Below are experts of layer 7 (counted from 0) of a mixture-of-experts language model. Rows are named router (the router's row for the expert) and show model dimensions 384-511. Each number is 500 + 40 x the weight over its row's rms, rounded and kept within 0 to 999. Numbers have three digits each.
After each expert's rows: "mostly gets" lists some tokens that are sent to it at least half of the time. This comes from a sample of Wikipedia text that the model never trained on.

# expert 25
router:501543496441527531476449450458519429471513487531482505500499535413549521472531504474546477481504507543552519520541499458581509477525486461550558497490529517531464458439576502454465511437462485574493480465501466572425503558457493531535527485537426451544522562525504502503564534458457492514555496571503527464424495490504482500432486515498456556520505505480516493531475516545481421518489
mostly gets: " later", " g", " century", " r", " After", " rec"

# expert 6
router:499498536542533454535492483519514500454475473449514531468508453544497505509458519422442544541470521539488535526538513484489525479488474464503469481515563457529434530428575462460439506555467496534489489537519508467439506440468474478548502578550483468517466517530544447542479545518487486461476434482577530498474462488468445468503520550500423436590430454533452538536494489493487426555508
mostly gets: " re", "it", "l", "um", "at", " pre"

# expert 11
router:459476552459533500553486549482518508438523509470479480513438481533481467539494487450471447450434459501465460532471414556507461496433464498451482485562515535568490487479463461501505489504451510502470501464513567548544546471510523439524503491443539482499560558471502528571492570514459481500411497596499516532511514460603542441527522522476456471511463517450495505540539525482497548460568
mostly gets: "|", " John", " James", " William", " David", " George"

# expert 9
router:582503511512524391494448523494435519469519475477456537466472420545485560446521477451522523498488502481526508587520470563527443450504458550509462468531537451503554549496457543434529497469420514514469539545507544543458509513509460483532498501422478467455540516432586498430502514488440508497455468563506493542482483542510499454524494563510453524554466496500457468491511509481452535511539
mostly gets: " under", "in", " James", " Smith", "han", "an"

# expert 10
router:532464516519492525548482481465474552468487512519503479489481474489508484556524486438529475567470525517449496567500492491531470508606547582445533449518460553524480532546564508530470471491563452483508518567476569484462522475487462463482499459505490476541495499428546561488453492455461523482417557527491512561505503534482566526539465391489543612550504490443490495543446482501453580494494
mostly gets: "uc", " c", " Act", "qu", " Class", " trans"

# expert 26
router:532497528445510504557522468517500495444489424504409563497521563487499538506488530502515506482515495488555497503542570548512510516450479459455450501540562498460504520515501527532480416519506492478535445510474537508553480519461576484435547513500528486532553434444470530461486501527495482533525522499512517511520469537584468505531485437514575431448530556484485480540437506510548516454523
mostly gets: " by", " after", " New", " during", " including", " all"

# expert 24
router:474502543492538475508508452481487502497569531474482460486476538494500524490551492506470541538475493582468495484493502461413510503530575402482449473532467582493520457467462443538434513510496451444485519491559500482497493524490481486535497501520479539510454509493449541515530517516468545513537492522550509554508541446527495473520521506509485500504515482552471477507538549445536506504511
mostly gets: " On", "On", " on", " San", " into", " than"

# expert 42
router:471557480498528487507438510425507421522479472448516456451510525548469510496551533512519553549503505537502559493488539495542519493475504472473444547556448545493485511490425567542471465515489517479491482519605431517553439492436530524487486463571544480454476530522556504504552459436536602496459448485607545436423408492472481475542485507508512485451500506471396485500500478520484510496521
mostly gets: " where", " so", " sub", "See", " non", " again"

# expert 44
router:529486556530535589496427494472535462524486496452454549490540502425462513548512477540521547475486476494513461463531510515411463507495524532533535491530516535544523402468557498497517442493448430463480438516516480460483505506540524547532457513491555565498522513472528520521473510493468488496429529506604422430552522567499553573473517397493528498475490497505443528494452580465497504484369
mostly gets: " The", " of", " As", " st", " number", " north"

# expert 22
router:448503574482434468471506493536463493516477514534567418523472443449540542539459483480524446452491467501450471465508567472515504517450562536536487526510501505477451430499504495492541517527545474450514503500560518504562498506432476487453463521498464482480491552473483547504518527526529466513460517470479527516538518390552562508514508534502452492486535482473505428514476551476538526484503
mostly gets: " Ar", " Ne", " Pe", " inc", " sq", " Gu"

# expert 31
router:549504504486479441506485475466497488538540516568510504478499431488498475590477468514421500440418490485525538486582506498504522454552485502444463467467523476536492554505548544496483542450470492483474477536478439508462473465486482453524468508534564522489462467550449509506533550504486527494496551487533459458536462470480506448485557427512485506570551465553514537531457463538506539540543
mostly gets: " London", " California", " Records", " York", " Street", "shire"

# expert 43
router:435541500509504452502419450479497472456470460424494489479535550498531502472451461460512490469517451475457436470452508535502459431448536434468493587576471496487528532515422515445518493507497484529548536561503561520532580464532445544479462457478458507545491567452544507489460611577469453487479378433531478451483489510498562444490461532481549437565493410510518520475474537445496508504450
mostly gets: " w", "e", " Preceded", " dec", " sum", " Succeeded"

# expert 46
router:476544546485498468520493537486527511442526487538488452488538494543500516532503439537473539517530477486476512504454488499467509492510524541516495468563463498648458479490488511473546468517566499519488535507575456528422527585462489431499485497475437471517503578508413437446529560561498453540490470533587537501538467468507522566499460417456523588492463408496526510514475463429467460489529
mostly gets: " un", " per", "á", "ä", "é", "ö"

# expert 20
router:523506551532477503528573533550535529567525483519524466457521421529528473506464497468493521496443534469469491512462514493516494518502473531473490550464489452430500584481563494448502505497476467514510475479500530485522486517571459481506516480509556521481550606473526500491466497439603538427460494474453485516445478517509445438484477486500427492505494510424495406508537525514558543525504
mostly gets: " |", " —;", " Apps", "',", ";", "km"

# expert 15
router:432516520498493548569451499527440566503497479463505459509474486479603519518476474525528513448435494462552427474547439541502495465527521501533506444389565426514482504429513516442580458470484553498533528464478499492547519481458486527431494521523480519557479515421547507440445562460478477458432490588490534506506550444546517478508528521501498460522475528469503410478494505514537509500498
mostly gets: " an", " Al", " An", "^{", " /", " al"

# expert 16
router:589461504469504467490480501486512515495505491477514482465510551475479465531550530506470465526502475566557506518487474532511479497476557508456498446480535556521453447463448533521470503462473432533462551445456507503438548502544506525474531502533530504543500467478483521460460511549493481584495461476518466451486511505553433498433527506421434542555541499604536478517505469487564480491542
mostly gets: " (", " p", "th", "–", " National", " (\""

# expert 17
router:575522471533463513550498508608519530467501483459450539470518537501482513466491472525460536504536522510498501515445474488441474455558483528451489525537523426459518548552436561496552548496488457488510512532555481521537511475486506566470486547518549497513488472560412502518531521503441471550487519485523423465532477468430547520477444486465522520468489570426510564432471515579533474478447
mostly gets: "/", " •", " —;", ");"

# expert 35
router:464448533487531469473470519510488502514516542494518500486481510572569451540457480543452506551482486519520455491506460510579502504460487561522512510506526462431525438529486493431485509524470538456570510518549495445551539526512509540489567481481454510578520544513465554489451436445475502496517476529490468493527468548496524499558461532481481584494553501484437501494474487495477468589551
mostly gets: " one", " de", " would", " can", " family", " will"

# expert 27
router:506467494519473511480527496471467510459556476496471564524479518451497510565499501495492489483485513433484473456497439457527522571496498575438472462479518484472442499574457494528508473448536534471531487488487439457473499475511415435433560435483436515523530524564538477440432418463537417495496491536582506460575473533479453474532550537464487510458511538469510522497503524506504510462463
mostly gets: ".", "\".", ".\"", "ism", "ology", "ness"

# expert 14
router:472467537459524553479487477513447533508512583467612546538404432445463482463430507490575472508519627511521555432564456433442444453468489436475543530484562525469471534476495539482471551488537487504485535523486527458444508465483431455499527461473545469504465453504410517542527492457556515457526522480435501407531529480432476419485466470428501534514475538517563484537471592556463508511518
mostly gets: "'", " they", " Z", " N", " t", " l"

# expert 0
router:526455488471450484493491463477448499541545473507484555459528497549521547424499545570456450484537482492534525471543527444537474436496448507489513581512525452553524466541450415512522507555548451561480503533524531523550501479495501563560458432445472518498494525510534480536491523518542505433576537440478471492578525543499571476507538493493514458509474479512481511530439501475529493511503
mostly gets: "-", " Total", " Candidate", " Coordinates", " Votes", "Personal"

# expert 41
router:530431533460459487471470421537497519488552493462488484495463584573529473454469486472465570548503534413501470450520525498488528562473497504572487481487452525475488519453549549501500481555547493500516497497505504548527583525462502488543520504471520457534572547523540504498496488519538500517488476497455550520462442469538498495487521503411441482434462517478553562527487514508461528571517
mostly gets: " S", " H", " F", " G", " A", " R"

# expert 32
router:524514485470455479550501463462461420399532480481472542427434480556492486527477447470540564427503490553452498450473530559549462481461459534589492495500415463477461466488491485404490499543467501565536570499481507537532465526502453486553530519497534467495547516492564535473446546462460604577486456556581480441518468538521525537502543514476464470575566505517517475492444527482594486471546
mostly gets: " at", " American", " British", " local", " national", " former"

# expert 1
router:509528505558493484497534539532541476487450534512527485524474524510526484468546534507521452508458563495565472467500457497541465525475496505540479576525575483491505534547456455452489483526537530491487501442446513468465464482591530515435501507542544500539514468470537435516533521543610427481534560498501445531490476474491463460486492453550407491431543575563501542504478495536488427486424
mostly gets: " ", " he", " she", " $", " .", " He"

# expert 36
router:516488473490520457505476481502510487599479441497569479511526506548497519501506498452554569570481403432547489523474522462470503483527493478518484537532457498518540469557474491560406497483448521477491500494562453511531538528539419436528476489501478490503481476452451489476486494522530449517491483459511515485481522592486455581509427466482505521452489507564470594557488439461481548564534
mostly gets: " m", " there", " km", " served", " career", " born"

# expert 29
router:536507480484556532510507581516521443533525576473398546488496548442453553500564508554489474527519546526492514518537490559463483498506535473496490491455467504562523543527440475512507522485501544510416493561495473510450498509486546454448488484458534466513501517449532563495508490445580543528480538457517499477462542469508541493483410532478567504500414539484483516459470484521529492520595
mostly gets: ":", " two", " this", " new", " This", " second"

# expert 3
router:558511503513508459526496482536497489495490518557478561553499514488541506490461566495512525496525446579515494432571479452518516518442462499545483498583563507520422440428493452519508511506547513546539542523444523445522459560488515535469514522533517464528492494510565507535509430532493492544524536424433492544481528502503425412494453453508474521457456529491532514480504530467478503446499
mostly gets: "the", " [", "\\", " \\", " over", "—"

# expert 37
router:463478520488466428545440478505504522553502577477468505517489544409526540491430434513416454462511503468509479501554549485550556512475532516500500461504483489465452516495537440528543516509526499538465447541546506459504560531482526527471538518525481525521612497510569508540491469527549554449573533467524545567450512519479490447489460497460520520550477500539473502470416519468466497476513
mostly gets: " did", " do", " UTC", " does", " der", "Scientific"

# expert 30
router:470488558502406503506469488456468478495506528541509509534545405515458539438490502511514539520486483550471422484531535394543474457569464549527448584468438582453480505460479501501521491499599561527484522515471519490436585552522453474497497531528474515532525586565510467516535533498528455507544615482513526494500484478509547460453478532490496479529549546506501546455504487528559479478494
mostly gets: " years", " season", "ations", " part", " people", " year"

# expert 2
router:484473539505502531440503526395462476491477486506537490489506547403464428555441484518509404541473407515552571512531454495548469428476493561597512497480515496483502505580481509464558477540479518552469486460570498485511407486519495453542430582462572449447486514510521483473500510473522500561529574567428536482486525510469489523495523551452519545509542502528450476531487508521448385474505
mostly gets: " was", " is", " it", " It", ")", " He"

# expert 19
router:528438435506522551499504517528494473527561469528492490530474570509469504509507491449490486560518562583500555460404496510483442498443530506509530531426516529492466478501478456599498471499507523532518483496455520504393466523559466507478560526444422473525519494581475458513505559534491492477531522532460557608496507528476507454557507525603509508490503467591480527462494526529467496546571
mostly gets: " the", " a", " his", " their", " her", " its"

# expert 34
router:457521432439507512517483516554590502486506552525557495483521475530527498514466467505577524508522581539548514521489513522470439521560455441480547510508477560519586465532486492517528508558431501438482494527479536549477426548519588542442445549473456465479460555527414559494589492510582513481484458519559527544441506524493432491464564482423446546499493452465487526434521413519504556434556
mostly gets: " same", "W", "1", "|---|---|---|---|---|", "|---|---|---|---|---|---|", " mid"

# expert 8
router:498518461500436465543483534509478504421440497580486523580490470417479525425497483429417554479502502530535464471459537575467525510417492467506496550562463469504570476492479514609522514536494521487478521490481510561511545484531440531463498495482533544485412513480465511520527504456514437517520522492508525525573581554470437466583528603498496458551509436576486496491465458427470511472458
mostly gets: " in", "In", " for", " only", " some", " most"

# expert 18
router:529554469506422476545515449500460486469513478428508443489573536480517558507515575527567475424524510455485528527540558501530470516514535521525422515512472549440525458451478476581479453515464483500527493470527465466528534496455443487553553458516508436538437483435457461456489455552470468483563534436532525447474466446527549498563460478466449455444468454485516585486489520539500587521531
mostly gets: " U", " up", " O", " him", " back", " world"

# expert 21
router:507498459544529559465531513552481457424546456475561503548512464561495518523543530517466470450487525517477525494449457439469492481506503472503473447456524578415481479543498549555518468509447439433511561489486584470575493499492488588480456512510448517477522449547480543540507487478454541485517504550500523524537488476459521495552466536468526497447525479462518490443473486498529549433516
mostly gets: " and", " or", ",", " &", " but", "\","

# expert 7
router:568497500476516477494525478446466526451509448505502576518503430535514511464468453506510561461553484521449487491457461512512478453567430555493483505483433446493519488555478461550554489480440482537465500508495488462507540513452549566502525537566451452482506495459575480489452432450500454535551460479495445480508509462547558512527531504570510525517520548488451546452509493528574496495440
mostly gets: " \"", " member", " player", " '", " President", " General"

# expert 47
router:451485542505490442446452474501500522541407496493517542521515472538443496480466496440494530548467517547502481475416579551454547450567507593463575487451473514496505547512508540418554460415575569508580586518494520533492585498468512560481509556480486497483458562483508473491518487442439499495513491410527570595520460476490487517486536533520498509525485474425468516554584458489448520430550
mostly gets: "ak", "ay", "ik", "amb", "ag", "aw"

# expert 12
router:476497476466463468555516466551524511549494453518452546497490553566541502462456483526449483537477533499516439495477527492437537511548575544475563494533526566464461488446551506452510475569541460481506464481520487539504483482528486562474538493509455508465485452500470565591549546593522486567512544466399513432540490555536562480442518479512448558451446482441512549460549464541523501541459
mostly gets: " when", " became", " because", " wrote", "|---|---|---|---|---|---|", "|---|---|---|"

# expert 45
router:565536537536528476596474490454503443526545507484524556528557458564513527537488489554460481533497480548500570481539494539473492489497479507568506473565524552507500522455521496516572468526612551549477537499541503516469416480503602513527493493428473527510498447543481528506455576592479463517453422447538484480464525506473542471477469468528533481543472513491496525465435553486458518555468
mostly gets: " ==", " ===", " million", " ====", " pm", "Un"

# expert 5
router:458547473505470534514527469481512495521513495483550449431504514514482491516470538553576420489569460577469457486532524517520493570476487511522533451557512563459512469497498530553551511493512541506513489558531445459485470529469483463503477522448574470512437519573509507426525434534531474502542501613458488465460456447477473515475591498460454494523451517462452559578490483509437522473471
mostly gets: " d", " Sh", " M", " No", "p", " T"

# expert 40
router:457550495478550485506496557478557508464521501470609480515475521560514498526537515511517493559614539463481474429559526489448468490477546469517532450485535433504553497495467535479483464524531493512575419460477535465491486569507439447547492517564488483499470526521418544434521529605557455494543415473496520406547496531442474529457570540509610477485431451517510516513542560497515516571466
mostly gets: "h", "z", "k", "n", "ch", "se"

# expert 28
router:533516537509543600515564460460534460511448522517513553497489533529445533441493464555487513496534488498459454490559551520470457525493481509545589497540463562526616486547481513474570514484517496513498518486503474448517557493437504508587447554557426556504450385490450528432528497475465553471481490514538512526559509584514521491439537480476530472458539496527566517447471466527526562466577
mostly gets: " no", " due", " similar", " contract", " important", " way"

# expert 13
router:488549461471511518451440503510548476442472509406547507508438496474558485462536517482454561571547429479517522469495456531434425459512527475451502463520472493486535522558432521454461494497502478533494537516490439441528576546547519525486523530543509474491449499495473491446549503466454596507542527432474530513465530556502540516487532500549560478568488508570454482550511450485562586457555
mostly gets: "=", " -", " –", " —", "*", " *"

# expert 33
router:460434459517449533440449503459505537509525536476517450582533544491458495496502501563514533514541492459504478550480469503404481500556443481493550509539503533549510528491523452557427515450490465516575513519519564473433515480520576495527570522519451488506506554513543503524452425409436455554483541428565559435423476495501538569467450475533515522440462522506545563590519412489436513523472
mostly gets: " B", " s", "FL", "IN", "PS", "CA"

# expert 39
router:475406462463531515424417556494541543496483504447510442495537523497516465519464473465559490495464524546463521487514414547521525554537451502514571548518493519489512539475479518463551460514467491555497504557506463541506497504500469447504524482498476535418518522502500484455478538451419478502491426523535498494419492528509505566493468548447477483530528475506446535517532589427485440558498
mostly gets: " also", "′", "io", "inia", "ara", "ata"

# expert 23
router:402492572493487441539515459535431509492509492520437464450479440460507543489519491526549498512520421505537498426544594536521509466543513537547465434592545469564463556502535459478424447430497531539510552497532428586516448498530419485480510555477484482522451430512516446489553497534451435543401503458519476449458492530499547459526498408512472503498459498533438522477531544485453462495518
mostly gets: " V", "″", " States", "M", " France", " tr"

# expert 38
router:536536456545419502476492476547510511588463504519547533467473578453458503527486522477472505455497494477461476531470493473568430542419503461551567532431485489494473499453590521474468507538480551509545407486410500492458508566581575448448416501486523513501487476509402436509399469496505432456520464512402485498508539559500468519482510465512470492483565496530497439388538474518542448467474
mostly gets: " ==", "The", " ===", " Animalia", " The", " ="

# expert 4
router:489518554473530491422472489530549494554530484447432541527480514515500480474470477495502552446459498471542553476516488524487518527479442483553572498552459537466530501542539546512505518481506497443489514501493553498495427462529589421499520535534495518505433423532483544520446491532487484524576461508525471519457506455523540477514431538498585481492501510504525515513564550444476453466482
mostly gets: " St", "iv", " sp", " v", "ol", " However"